python train.py --hidden_size=96 --experts_per_token=2 --d_shared_expert=0 --hidden_act="reglu" --normalize_top_k=false --routed_scale=9.66 --lr_router=0.00207 --vocab_size=4239 --norm="rmsnorm" --tie_word_embeddings=true --learning_rate=0.00417 --beta2=0.98 --batch_tokens=65536 --max_seq_len=512
Below are experts of layer 7 (counted from 0) of a mixture-of-experts language model. Rows are named router (the router's row for the expert), gate (a neuron's input weights, with its number), up (a neuron's input weights, with its number) and show model dimensions 0-95. Each number is 128 + 32 x the weight over its row's rms, rounded and kept within 0 to 255. Numbers have three digits each.
After each expert's rows: "comes after" lists some tokens at least twice as common just before its tokens as in all text. This comes from a sample of Wikipedia text that the model never trained on. Tokens count by the router's weight.

# expert 7
router:196115159106128162070127089134080149110127102167098146154070142157132131129134133106117138196130108087142172099155184154148102127095142133078092138105151080133159133078129110123084178089160183110112151165116189161135158125124090119188131175170170152159096086121143170159175112101101184173
gate0:118153094088155094141133126119121130115156186159160094100115151162147123073120152153064083086120117149147125181136131090109163102103039143208137183115166085132132178060096127115150160108159125118155106120159113120053136126112123116131172111088119140102158185137101093208119157156116153105
up0:130168108042168049132107101126127127144182143142169119148140157177150114087120120134077112124131111142135099174109150123067144098126041133130126151071150057105169187063098133164119166116155152095156142153170141133151156140077114127101158097068116133095129162111138142137112142177113181118
gate1:118146102113130098115132150135116155067120117135125148156131091019099111101142153114195082178107116131175091167125146193082107153190045138152097124139146106132121195141201086106114160121123119148132145083117147120152160137173144122177155162166113103176109100123088109175108153149133106147
up1:071119155132115112103144110108185115046163173152161208120137144169173143168141146080101132108125047157114100090134167072076129144125118130103116170166133176153177120140082165156095112172190086151134081128111060134143095121150164132101155107149153152161161129156093122117158153117113128142
gate2:105121078098114143175172133157082198109116135082114087114107087118109173130100148103142144123108109166085059139073103103152080100103177064083076131158124101145166173081158182126151172119107110133171138159177127139137150176128106140185149117148135156075153128115075142144096104097149167092
up2:096091133139108112137140100100066131114145087155137161118136112186099108126190188184119135093212137098130167107089158121126159138082128133113176091114144129107115160082113090157067150157109080121113081084103112080137102172139089141151098120129087136117230131152142176131079140147169143110
gate3:098140167099152153097118148157069110114054112107138108110081120092091109124148138193142147122167140132151103132097148136091067207156181132142143136101152096120134102142112134167166103142137187089102096150114143130118150070138141114177089126080227169086165095129105148151191109086153113125
up3:100148119192160140095145129111150131127133186137131128118100151072086137109156113130152164162120124097134096146144118138118088121156186059151096072131165115237145060108069149135161095134137145094043092126089102131101112101109170135136134103087147161083175135175093161169154105134108121131
gate4:122147132082137174131110092108105141152109145121163118183119207126162180133031102139079141125119082140156105162082131131108148163122117093090162096167160140133163148063122154139085156144139167187155161110106105138108102154125077107179150076122116093095139161065102178184096140160138144108
up4:124094119146114165098122095050117161109112101136150132134131183147168162151055147148061141158121128128131081152131133157135102171095119128091147116193175133113168175081150160123100137129176163183134131101117106143152100151068057132157129059097113069071112095126110169166080114162129111110
gate5:113153126089150148157145056101131125174129143097123168097138049149104105060189175118150088121179115135191126105179160156182122116090152108133111106137166108104097126111169125101125120080145080100154115085202164122132172155107157128140134145147177149194148106140130187126142079114090143153
up5:110062114068076187141108058077097103089102195091160071125158117127115147129152118093160100154143130137164132111168169130084129122144124096065104150118125104114120139118113161102075157069115091139107104120108169097162165081076120145143115060076118160108073154161097159147144148114148102143
gate6:133144100107104134143113129118141093106095166117092160140147185133130132106067135075126204131175067206025110140107111139110126147149109107184131130151117122155180156120131131089205189133079167127172098130125112119171122167095112137101152110184135100155123136140163151105090109099073108132
up6:112149142154136109162138087112177111065109109128122093118088098158099174163140170090161115092175080111119131128113048171092097130156173130153140051119187124156136123055147139112112090164118081074113141127127126188094092195180141132148134119124125139109112095129105109139085069091131071130
gate7:140154132161102141155105100151145133087164121104119139147158120114158125115174077102072183162117118146128123119100105135157070092138125160123106186151114147076133086150140119153104147167185148143130096110133180182116071171175171193130154128166096156087156123051123136094201122159172103062
up7:130105155107101103147154133126138115138132163179090155092079086108143132118176140136100222165092190129085119082151129113180104106091155105137116147184134076122148125093214070059092148112108138143119122109119165139185094064070114085165134158150120184145126112106124109147128125139144156105
comes after: "\n", "-", "===", "E", "A", "=="

# expert 29
router:084139111105086134166134155153091132123106115098079119092165175188138053159161078193110123089123116202132162091133208147159105072099120153171114127106140151133114098141102089190148121150150095120145116122169082170133079141120149053092099138134112125152184110124142111108120101118110177113
gate0:123187128120129119150177149124170151106184121088103122104122103100169085125138099093168149134141112127079130161171101105157098134083119123136125097142153130149128052146143132121134074143106174052123147163150105174163114122155142130165123118098070123128038101108109084122095085209215143136
up0:126093101144124153164161117176162049208090173138116088134087061094157154115124140133102108103204096137089159072119108167164112151116170165129174079143110178095151134148162182142129098140148078116136078105090165143167116119153136159140123124190131110075142098115127166135138139097118091158
gate1:103134170118117147125153130126127166172129192134151163138067118130160124159126108161136106075162134181131144138123132109133128143106127116163167168165103101151138116136129050161154123150146102148128121074117173172080101110104069086075170082085151116140075109104148117181099180028065110100
up1:111120157183126138106115078167207145113087201128181126166119134101138130150159117134175108087171158130135150118116195138083176138136133119127095156112142110158098125108181142103165089145159101114097120077130208208168134131172125148078104103101115083123088098077141150168129160076127115125
gate2:152122143101142115120140086094145080105130139131133108103135147109120119149167083127135120109113158135182113139142138122182125122113132093158106118095087156158144168116124137047114093126126168135046090108165175164054113109177172095085123133087090149120170165060040147128126151180051131103
up2:125132146092166100151124122141115121137095126162198144139195095116114112188168138111125161089130148182079091130152166137150108135182156082122160068085112164159144149154136177116158163104169127177095126090155128173162147126207089098117157087083175107116180148127112161125138148059146146177
gate3:135154101122139083166137046114141166111134210164214123163138160106141101162136151125154114095132187128158141117126104111141161090132109107111130116149075138104121111125142087050137093143147139114067144144051143134170142146099057087144133114138126057185101115074108158131159152111157144148
up3:077129171111101090115097160112164153111116136093134210154102144146069146135147095116108126128137151142169153140149119116102145103133087153125163106191067121140106087170159155176089140167091102174085127118122129127038082045113127102113184104113159111106126114169136097106075154083100163166
gate4:137177129130119121162201127162115130092109179195186126128127169149085126145070167081104135102166142162128072147129131054168155143145123097104120135142144165105116121133109125122146114163154116122166124128119138132135075115162057160144159162207079129202095115101150162094069118188140113148
up4:101161096142151170165184109096148072140038103069120155120092018122137096136161095131081072122120156147075114102141146122131083170128112150153141127113097113156140112126116144121084177153131072160116066154067162120112139144091102151110128122117115182118099114097108116155150146062140140130
gate5:112158103177168202166114082122145085149191190131147110093120081137156124100160078196120129095104162108135131094105156066163141140142147167163104120145069087158092148169138134161130185123161099104111102133146102148090083152121058065120114132184134131145122111114095126162156091127163097103
up5:086091154111144112155056127056102139135141137072135107080139145105110166088133112137056139116113138069130158123179143069106087165147166180128174129091095160174102141130185149141134067055110118158082087128138079130085104134130177148149140177126104147113182142124100152111104125087150107133
gate6:133137112126111106104111102127087145159109184112124107142147122141177093142099119129151117092137121168161140151165163132080114063064132078117142152150111173078150092082131165163124034135198074134142074096129123113127117160111095098115116189183133085137115124170075076142101114071120090082
up6:108175196110169114136115110116143081177103120157143116196161147195150098126135138093133117114196103159171140130141114123170120100112122063169169146186172130140102077161085184154080093134137111132184099144076080126094087140109179174107093157129146142128119107108102088114092156159095096126
gate7:124171173102145228162168165141064084093128176112139143108099071154129113076138080108119133102154146146096128161130138121117082146157138090107115165112154117144105148130076075168105161134124209075136170133144117137162151080065109148113116117072130108070140151145147122123153147140176107078
up7:148088112126118098106148126129115093119148080130145117126119194138039160079136097098094153147104125115104118154123082106121095165063093155101122111141050065171135119089109117135173157147095167178096130174104115141104158085135141115129126118102113200138155116138102066138057100182111172083
comes after: " a", "-", " the", " p", " (", " P"

# expert 15
router:158129096117197108134132179110161188165086117096137116099127095154108154126110142181095148149083157101138176155144097140091095124152136099096123111118181132118091091158156132104053163167151115080103144128111116089146159061118223158153076196094153100129108144149169114084132133103097137164
gate0:133162163079140166129112105152128094136140113134158150143123116114056166131163115200143136085169121184091108129131170105149089175098087125172155145149100135139109128115094161140183179096133145086183089111145117124100111093169135149132158148164067114092171158162116081147201052069098142145
up0:138144091141119110128125131069078172120118166129160085148154132135176071101149124084163113178133175124144128094130108125081125089109101102114150220120110131152169152125154115163139143170126119207099124117139112161135090185095073083101124077104171151148151095029121115102078115139157093118
gate1:111187135132051164153159173165065134169174127108134171140100168101117117097129134153200067133172154145085107117108153123144132123157131114167123100154087107130110194154139120130149111126118146098176141098136149136093129103126118098157114082086078129148238124105164213099136128137118116102
up1:108089189128149070167112113123149114138207121149156067136199110124142118140119137088106201154083080126149101118158107135140075170101107155154098184140144129090079096108175174195124179126098163180117124142143181121145125127152090168105152121140137090165081107145131102083110102097143118097
gate2:126078126127111118104117127124150129137145189103148060129128101123124126105148204084139133100123152081080115156117076130161090187102125103144070130131108133188112154095132081158132162131129183121167157108154127102175080101160085072117128145149203087180207096153118083135085099145126158100
up2:071164153151162105199130158109079120115136129169133156144130165105076148153183114101116079116129068120120161126131087165095114053121156226128158150080093133122117149131150165126112089100133062085088125147120119146101142170122141125141172080165092166064088164150107117110165097142145103135
gate3:072154124128141150151154121114158135183091178124175170125125115109140119074140109052165118120064135125196156163096154182081080057104151179176114132076135136104142196072122083164108141127107111096126130110127174179167151137118130102121072144111096154111105090122155132128107128159161106162
up3:143174136152122082121081186172146117130134020182102124192072128137055146129190138137166146178150114054072144124098171111145182136104097117133116130172135124130116171136130176121152156151158112129108095170143114114121137112128144158146119172092095147118134141053154173108109146114123131099
gate4:117108080116059130119112105124155110051122141096140158123184091098135085082118114125214113120187120103129094103144107070178131185114120126155185197122075093152119183143140130177129147160165125155164139131114107093131086149145123094122116138119067079129104098086150085120181119119130079115
up4:130148100102112135087068125131201131122155074134073091104128159126154138152155125158109202101132118109121094115121143053135105126120116161115146167109132166117133159163171109162122147132217138131130122125110111076136130179148140070094095151075155081108154164033187111125085138093093112143
gate5:117179139136126130190181091186114116097163107164139195206085123126137127121128144156150196125137145143128053107056109127163142111081085117131098120117130138102098107121175037121169168149149119106124129135132178126147160151093051115086139099125114144143139103123127105105076125068116150114
up5:170137123134127143167141178156203137104127140136098124163154073138101124157110154107139197117157196162127091089081068162141126158108138112095075079105134149103157116183133153114122128211119113093098144159084170119171118150079123094138095135104116101125110110098176097145060058105098105131
gate6:093127155103156146128111123117102117134100131180176138073135067129102189112141142173120096103162119123136143126090111118195138148136104137079094100095122127104096128148117132121095100126069175191157099158091149169064088040155105116087168132161117137165154105171095148088111147107143224120
up6:152102143132130171149149104150091171134088121091172113152173099150097123164099132132096108136075138099153169106132142104171138144099085177124071141141162194120137131179183145124098117109187183162104154088127124168146061078181169084157168136111099155215076137093108149153121126109096142133
gate7:107084141124073117127113133110148125075080171123167105105151087080095085093167116177156087157095165175122067103117140103161127132152100117176101115071069115138085086140138091115155127128087181136118197140140145141118119115115113104110203135108081130196123115146140087126192079173169128118
up7:107134080157148189075121134100112154158145062206109203124129088162152128083182179147099108121145146114141146169168123107109150102131147135157074121156197106095086158191125094172075174171139171104098152120125150129113141152168135132149150095159151174140122096117147192136092158134137142108
comes after: " of", " to", " ", " in", " with", " on"

# expert 5
router:149087196133125159132089115085146147132183137124144132069059144152178126103105103139133115101135145089194138195058083106160142097110095149067155138185073111094132100097109125098061108089158183166116128108137132126101109135158147100111155062136126134086091129095091112101163113142105095134
gate0:163087043112137106081130120148063172138116086099131108122135102180146042133108161114100139086086168097170093112119119118166089108137106170132147175091135128171132107094164111143148102076101072135134097126111074162123108151163099098132153146083078095133137108111181125113117076074077109097
up0:172074081132160174068094113137022163136148114132092125120125098128184084123087115158133110125074181110202098135075114102131151149118125130127146198133155151174163142111119127092126066117110133170083100144107112103122136129159138098149146098169089073124101155113143149097171113100100098083
gate1:127168083102130096128075070149170151117157179118118164094128157125162120118155099108099162135125156120167148105129096112103122078138083163100115124118060174131104095125129111147110160072192096103085161157137187132074084141175143088156197142093162148166138098066144065093139122120081154106
up1:184140087152095099097105116115165134155117197157165146156121133140176148094124163051107197115191172098113147119145109077161081158119088120132151081145107133146122123107188122126122137121184120139105137107072161118094073174094129107168146145069140158145090155117111081089136129113082064163
gate2:110146146090187138132195143112182157121163141098151101141133140110134105157110151123166161091083146163079135145098081097149136116091126120159075130112071118145126156129083093166078033143062110078091126149137094121123137123132102119184137103115118183115179164125136194104159139070108141070
up2:138113107090129173120182148110149167169194095065135117146130107138122069163164134117171135088146106150128111113061073116139113121079126154141073103135065135138082127115158120134106068117125101067098130154092061145130130129123093139160126116119118154110151168098181163094123146111049161047
gate3:142136096134099125098117142223103123165139135145168127107146137119154135158141190151097168152187137149176133127133142127138153167105168102105064102166075148110098154144116123125118171120168172141113111105100064112135122084113094095074094176131135135196130110092208117094147140110192203108
up3:101104165107166174113127123090162083118099110105094142072146110055110163100149090112136091064111133149065162107149123133068120126108116123153153183099132140160180064099120160127135154146153096090043158185126108123145125144130077136163086104098125167107098162161107154159146188089120102163
gate4:183089094155149187124125146107104149153102172144113177136092120158129136099096135089106141157136111117155182126122147163130178063142183114108131116130065105158139131130122087141152216151181106105147198083106117106087122210081122079121122130096167188154171160110132143107112100134164100152
up4:090143140122101121116092100129184095099165156158190126085103138108103105088155046120109198147131246080141126132126124119140129108168083096126144127122110121088089154183131141138083121074209105167137092113140173132081144152147138145117127130141183094119104152095115139112093097116133162097
gate5:132189144099128180169119101181130142145142120097185101097083119099110151075143077059110131139094120119131169107089058115143143108168149218093152131151075171135162144121089138125117134180106130083111188108139177162138133152164161140102141088126132082128177168105077104128133136101113089093
up5:115147135155190123158113132099160131124109114136117101128121123110130065155150125106104160064106122086122108082162092102133077168132078075103063114100125197091111101196123168128134147123135106145095134099099106104142101127142155137150128093100220105069171154128111062186099105104062161140
gate6:135124070098133150161129144127085095111115123080102100136134117123194125128100091154086075168126167114100096072105102043119118198055108081145197114157142105085103179140152127122134106079115147156143126088130145155165084168158139149137189128159093098097154151131163171152088100156152119105
up6:104136213142137108097165169167121132111119177135131124109140098115079120132115135112150176120154113164161120148107120149107123098201120181161112138089104147230114109130109102131151180131110123124108114151116135105107240098179084100139139133126157166152128096159076162101127172059164091124
gate7:136118157129120103110174186089116128091119185127163160110176086058087142162128125089177147127146139140103126135069136081088166141181154202067154128152127109145154167125155121138115191103127202125105152118117127104158185164129137149112153072158126138130103117181066169083107122076125127135
up7:131154154155096134141164114109137181139101104160143127132084124136184103102128100116184133174183037146133112123172119087144080099085042126175110095159106136146148135133120166131146105146137142132176100131114141168158168158081160062110111106116059169134143169132092087097086182144107167161
comes after: " the", " a", " The", "'s", "al", " National"

# expert 14
router:105150151127178121116114128145177138042127066149125145155116169161114065154189087123166158132112119164117146166089150154116081134143118140110140098123140170172118058132137105151127059121105158103109160163106166181099144201181133144154159113071085138153152093141161131120127102067133079156
gate0:129075103134096124078179125179124174163102242102119069156120107092136115106057175097133143156109198124101101147123135138076139099104121109131156155107112076125172125097113137136127143115072106087168134157147186168092173105126082109158153134175142147124131119103129154149110147193137092134
up0:168118109127105153107157117091105160183113180153140061113125068081160134113117181080143163139121198127081082180146142076101125182163092118090157141109124083128163142064130188105112145099115093143181129130110139142137142105116065173098161127139132156131114088132107110162112135203110177108
gate1:135160123119098144113141146080118111112162086174184081162109160151112098175141098220167077145139132165111131151131130115179154157147131152206153106127080174152058122139179145131140103072130149150109180156130157142130131109147123102065100168119152138102186141066144093106073148150125095110
up1:082107098059148158123143124121164142111082119101123142131087202193139084087126178146107116123127136167153124175165148043127129059173099084162139093162112097123138099144097144100148188086145144152160102155072130107126103132145135116137164142167104148151113114122095165139118173214159092113
gate2:127085073141135121137116115166086145158120130130167146075094145125174165102094173139125217120133143115109144185079109033155146181151188140124142118144157132073175131123113152144132069114127057101171115093183157153139097140145202154116157100137116113145142125106118098120141105074099101154
up2:131138078173114113107101166138170092131173145130047107182081079120133136118118134101171103065123094165185074142117154143200105149144142167062180123117160122117069097110139164131119150100195127117158145145134132161169125140153153133135180071140158070124116081141106117146169102125091095121
gate3:203127115162116141120092084186134056114127175127098139143164199141168151162143075047078137159167128117126161107117134099161159176154163151123146163174109093097154095121084076088184112102100133148154095120136072100104156177170095117062111104130138131124125118129139134104123180145149137139
up3:103095146120135133105158146092174100102112114088144184175084073091132123059095189152112120089171083202115127117140089167096085079083102061073115129139140127164093153124141156112112139153149149076089142150143144173130054083118146098155148170142136106124074125124121142140106085134078133143
gate4:132131133162068123171083104117119169143126113111123072124165109148117109117154167138103144139124164120148073070126200159122143207117124157152127121140124094135054121120128168113147167133069116126168071140129126182104124165123153170182098176123086108180068114193100107181157107155088153160
up4:180129117126175076135112106115107079225141102132114160138129114119142172164146208108154120178141106088177126100132135152113132164146069136179175118161157086154147132173179145129184184145127177114194141105143121143112137131154124110119086110151098076179105096101162100153140066105111134108
gate5:128189115128095159146091171146177133219135113118165118154147148132099162122148142138081114171126163145157141166173084175141083084064113103189153093150123122111094070080138159103129164149100158136136131138094154112170144092067151150140155113066116109167141174154121187161091096131132180132
up5:108143119170119176172103153160140136180146123107184150157197114081068149101079111105073101160068195096093117091152135139126127106123161135128137117147134074130133142114159156117095143136139172112095159110139121108145156085043147155176180172082105093096087168120113186161114162127089146131
gate6:123118125111116172146096120114108130100140084129133142117140094149171157097013216142123168151114120161104110190147125099131149176095133116180173106161114124107109111146145103153157156067141125157216166144123099078136092133114093188153132140108084099112100149151116122109154141066169118078
up6:068135167159094095141159120180144103126119201134173111150073145078097102158165079139131097108182124140149107119128112167107109120118128143085074141107102091178154125130135202097145131156088085135071085080101161163128119134119175097114131094108149109078139101100160138120134156202052107145
gate7:120112123164144088097136107132129121108172089130112092136147169071159122123179135123163133128167124159118150118133186160136138198159104137145137108155080141153147089149139131155171137142192167131196165109102094168112165113121133132117088010079101042136106110158090102097137067124123143152
up7:070159182101098186154119109130136143142126117089122165153091157121113164128157126116137120068111148109137129103138136168157176094090127174135144110138122119074074139065107090118105121115134084137118096150101085232111166114125102147163166080094095212130203141110104167139111116162095096094
comes after: " the", " of", " in", ",", ":", "-"

# expert 33
router:173111143096159079116139159147209077118094114144112154098128096075111157135123103172164134148099179104146133129160149178151087120163181167168095112101134153119146173125104181170184120177097082112081126123149140122133102051204150088108131124110083117092137100094150107113147185091096136144
gate0:143148167091143137110063067151089127181146142149148067143080126115118121105120100147103108148106142116137168142117091168157033084128132140184124159117187106137050087081081116142048109150149158146123133106189138152127164111133137113171167114124103145138085096178128098116079142114099121096
up0:181194130099150144102097121165122109150147082099142179161142158166118128173080119140080176126149119165179082102135142105118117178098164113142172131129109125066148109159129175152141186149115140136206177149128155081161125171099157093125150140052154123167157098101145079109183143078109107117
gate1:184174146080102177140133092135137104062156121069111164163135067154127116095109082088099144078128169127140130163150133109084118149136087127117203128128117153149161108120062080103095094113082119140127115148092133085134137127102127192124148164093060100090085153090127125122143084185136146068
up1:108146118166179124144101107103154136120128095171143171185108073084133079114074062088176142090121153130155172141120116137114145150084061147136130137128089170053173102162116065138127084158117099164116114126090117130160158126139087124118122111121121147125146064141155200073136209123137157134
gate2:141212074127066162105185125128125164096099144140162147150092078094100138166149119132160181165138129149174102132176147150131088143104116133130102106158091158093109119086131128171113146139134121189134132099147139153202181156104143100066091158101125071115152103104134059176124149149138158188
up2:152112150126122092176106126125081139114134124166149148129094144079130125102076166124094121094119233114103102129098139097116156101187111152087135092129110119108116187161167030172143125204114107132138185133036146148159097146144089116103143129167112092102115092163142109148122141084128112101
gate3:113151114150120127098150105151125131161109158188103155142136142073071129106194173110176120181118141133137068114067119101149119152155094149126143158174124137172130079108161081161161203145140083094123096109151179096143157116161101126109093123102155173119124118185121045164168175137156076106
up3:116134166145097110113097127077111141109106123102155114124102069124098142064152123115109179168035134169111100102115139175110187019133126125094123137121077096100170129136159066128117165151097143153115145118100144108123091127140161116114191147169131107165088114166145141148130173090136157050
gate4:145130135115102113160101103118156141114141133157095110136121181117100112148193037122130164071183082137117119126190087139179126157084086155112142041123127148118127135109132095125156148078084103118123141166096204133105105155102107147167111092075102115146062078090147103097092182142135112126
up4:142095176124098151044127135100113116125137203162141165156111166150159152105106143100136164141078105182166121140091163171147188061104113109158100117180138098145116134111122116131079163100087081141094103137190155122109165136159112135090186095207083082124116108094102148136133097162131148098
gate5:097121141118128140204125119095077097076123160040086155117162078068136073137114105198148091108140127097077085162133124134149134135099114120114115160087103100090126192131140138167152130074131102135150153142168129175082165148134061141157136140125120161069118113097137156101158123129204145146
up5:107159169159109121118138090107021111139103186160115120114171154119148149179074160113112192023134110126108131158093095137077158173141136113132094129151147119146146153145099114157154164090155126179087132186179143134084169105135148118112118094149151149196088130120123144102089167135104141138
gate6:111134151091123151067125173140131168081143193154147163109137136086088154193137134100121131147107130142180051125175170121151080120089108101100082138103159141084123097156117159113088158122138151190092109119208120124078102108129082120133164149200181104149161143115102161103132128131073171116
up6:194092110145078151183132167155172149100164138132171128129119182092131157200138136111146159098163106155129130168115142174159150185135094121126123186131168158120161151126079131158194122102060114132104126140151129162139104142155150138135197127125112132101046179119092136166061120189141146124
gate7:155146176159128180074131149128121135170151067172130121132081106083080156081193124138091146169092176122136130106133149171145140135138106133117107146165141081082086120122085111121116096112160044090087174131129141106132126135128136148136061163137132185104119073102113204173144122120154084072
up7:100076106087089101150093118100085150132122186102123164140112126155107119145199138177129084174119118190141092135188106090155151085104121140144076137140154109148148161111175115174090101172187101103173106108139145132155121073110110163162129147202087090131107152186102136176136170129184134105
comes after: " |", " to", " was", " and", " is", " "

# expert 34
router:107132119177151134117132085079161120140103099122110136147076155149129066129131112106156112175145109116159102097152200110102095076104174127133133069104151175119065113116169108089094064132088150138072128137091140175128076139109161131184140117134084157110074105183076102112145088100115067170
gate0:076150137101119092111117108114107141104158160147131162138079172065095212134169142175099158136085176087163105098129119126173110110072072088132100154120125135137092154086108117111099138145161089150140074113120158115066117172154095063155200170139142093117165144113078123169129119108123116076
up0:202155106132150152135130100129115094146146099137121077091169089166180108115064134082127066092177119180098148139063087132105164171163169123139131073189115077126163153136122149155173093099127171156159148129123110135167139130091135186077113091084137168171081098151167142124115150140134137155
gate1:170143110094136128113071105108103140129121055049128084144142094050102141160153196077165135134119154118115146116118143073146138145135098111137148183146095132101107155117163137147174193104155108150167101159112090104150177049092039112110113127153120123127134097128119075127131113177150121098
up1:171116149114161139084104120135094162125110096160118175159111101114129194144141189106101136176133113115170111125121171060179168127135145078157155162180150127142098094148203111113109163138158153135135113152078085172169127077165113133104113166134109083137102079171104073081185070129096142130
gate2:074113098106111146052143121128117155189135178140153131125085103159121133121135145182095148102151121074082152149150137162154118149140206152118127132092120106125181114098094160123189113117087154112065077174173171156129118111087078152113113130126129126058141216131118086139136112163087167108
up2:132133112090106208136051165175114123092075178107157128155155134154145123156108134184155117104131086139112129100080146130154110102149142194120192140163096119136053093073176081151129123139138111085132139177076157165156120105150091155122079131150105129159138132131181116046111141142095131136
gate3:089111162107152125126139088105121083147135127146193106107114095115144140091133128126163120104158151087084072156131168109138115102088131074181139109153140081144154192063152119092168110090170127114142133089114177136070146110135113088147159160151144166108197086115090128188208148108102109060
up3:195138100130077126110093144125123143091130160135089140105130150119124109108105159140073173168107141120132185115073075176099147152151134151119073154142104130117070074199118191135118078150079102148163083118119136081150127124107141222106137108104160086127097157099126126098092071177108131164
gate4:063144147086138106090071078112104166121154143111142092134093176056159117095072088096102079145169125083162111118140135049119163095140142049083132112134122169074115132115134119151155082116159133121140110117135137087068126158130077152171116059116132174106158111113122131119123167100141080137
up4:152150119175167158149147117132095132117123161126132123143163096123148114170139139156131163133079122144129175105135100172115132167198132201142142164145148111148175163106105227137079177109102106165140184083151130116175142098168182138052165071115183093137148135120090146168127104150085161122
gate5:152089112165061136149134105128136123154138173100172096167160166142086100095104088159179119222128166132187147054152123124136118092129177173157119206124124162112090107132110130149069150102144108131105141163099107145145150157116162162171103087169124112118109141097143161167154172115147113061
up5:161115109165120118187116159060163046093172156157049129150134122142132078152105132100166131180131109145194170095125123118159112122080139142158086222158150126166143134112104143098129150139165161156162138114114179107159099113157179131134149159136098123087146083119150182115129112088132128070
gate6:130073174174175128135144124139073075138136131190103153143113089092142131104142114144093168126121084165143176069101093097148111169094148112140162098155133139135135174117120092149134095111196129145160139148150089101037087131083169128082114092130078147150092145100071116199147160141092095129
up6:112126151123193131151116062126077179078103147110141118154150143051132132115155102110134170100109116124124032093106096104104126087122137107126107134132175161155128165105088094090066116163172095099122135127167123159131168144136088087126080063176140132099106107103097080213133129121110109159
gate7:109160084172126131150130145147175118173135129153087139140116118111155147090165185119129109061117167127115065158118157047203178168139113104138130146133134070140085153120182134195113095103074148136121111103068123103081118105182090094152191127145140123160150094150069169105132130144144124135
up7:154135079119128142166166093160152185153091120071130112156138144159140108116122115130132172113161175108145068102133133067125158145151140173094116142156134194114097073131160214170077078142102161118151113149170126179140161070099087083102159102109149154147145129187133120174135110124158193098
comes after: " |", "-", " the", " •", "%", "|"

# expert 28
router:061172073050104160097157137180143116154155139172171115136084114109158133091173106073167091089152123173113111113148126123100153151105066151149130135171136198102114131150111118164193161172115068100191148122144118148127070117153116117076116112118143090150132092092124092106075133109138147112
gate0:084130119096160079125184177159100065150117118140051083156149083140140164102109212146121173152156073147075135139124153114081103218122137126142116111143135115104126137130098131166117139139120158097107131083121139117104097128101108100184093172070149168126105140185134134077179123141177121142
up0:137092116151113137154110158188184149135116093136121143164104125055087150128066125136105106132124116145083064195142144119122064124136068139069080166127144123129147062112133102099088093219089088149098138143143144150140150127091116129107138133202166172108135151143115119174112073108160125109
gate1:132079155096149108105120090125148082185096090107140158164115083119136110095120093124129145122164148071156149137108124100045103113168129145128098185192062125126110097194148141146130145113086114145119153100134147112149077120077115123128094175101204087094115182090109128160098165050129153142
up1:131147135110172134101129181104102072110172123100098083086166117214146108115143145133094138125118123112149082108142085122113066086136180139109147142100127108084149146126120191146129142121142076082163142120165129102134097076084096140139113058121122054125198141121112095122166133056169134189
gate2:109119135118145175092108207155188069136123159136053125137128155103123113102121156140156084092144133169184147104102133103109147191112119153131173167178125124114123134110130137103138137100136156039110067077142183139122134134146076133138126141096172086088077113113157171163106107098163179183
up2:113156130185057112101118123154171098105180152090121124136174163104050156088067148092151113084180132155136175109121090159166134120084100177162181103165131109129103089162130100103135148138147149145128096105127098155095177107089073089099150108082115079091147142065123140129113159164094163144
gate3:169121166065121132141090130125118126118124173142130131148146166133103085163103153075089080162097086113121152112131070087045138079166113120099131164139153166188088137164136155163114091155063109118107133118169169145120085139122098115096075136189149100153106211135124095122096167107089094167
up3:077137119144076133190114141167183148110126188146104184114145181073112184104152096132145082125135070135137102112145133171098146121161124131158102113163082124133122153168120103126108145165104183157125082108164171144104119095139074116151107084121112163085096152179112108192116111149162158219
gate4:050129102109111109092142089095052116145109169145108091151106122102135103113124165140138189093135101117090118103064124143071204097144169094116178136207161108091141095148122121201133123129077121106127162147142152150108114156118214104114134161105146102149138169096120106119153173135143079120
up4:151127154123086108070179094178176143127119111133172085079102108099058135143104139103131056118115101051126158151153102154088202125100146136134132153127121095112130082110137079109104150155141128080122142153182209133091198104113172083138104107169167113102100155127104126105133102138129103171
gate5:141143157094101087083111117120106119097172080166141087088201164141132130073119131185099043105121165150171170086185157157161154132124106148162139158141090074167089128101132142133176151123178113144146153109156125197127103074118140152108069169146117115133106182153161099152115122170126136160
up5:151148145160101122128159190107151194149139135115170121130109063177210103126119137142116133090085110133081107146207146108133072126123118101149159145099065144164134127207165097156134111151130112083092124083183172139128150130156152150108108114136072078161117161096128127150127161140191115072
gate6:116143147105145174112084100106026148123117100106166139145157159119148094088174182207167088172131079126135121151152141154085122130116144161082045136149098120066138161113093133136144150125132048158104124075135120167137142081146145102131182131099119143136145157134131116083128107138129206125
up6:155131146097166126159147178123167156146107132102142119086120086178132193177121122102163170085162126117144160132074162116178112157137148155066091156098164156135139141154169106149127158149157118177134118132073151111127111129179098057130123144139111052093097054167133062077139113082168144133
gate7:128126073147111163134157104180103131141097068107141143091120114078116084117126099124156101179191090107155074074126146141151138230108149159078133163099109127163185123096181132120171118152107122128130157115073150156073091125079130112171108123175123074154118093129131106096070120141089111094
up7:143161057102154110097169117135174107106109054145139187119119114110090097164109198109162152194110115131135073111113107067080094139196104139121096150135137150173135119183141130193210110095104129118151145137110175113131123125121109114127144114098179097142167102154148124130176129092074092141
comes after: " P", " K", " B", " J", " G", " C"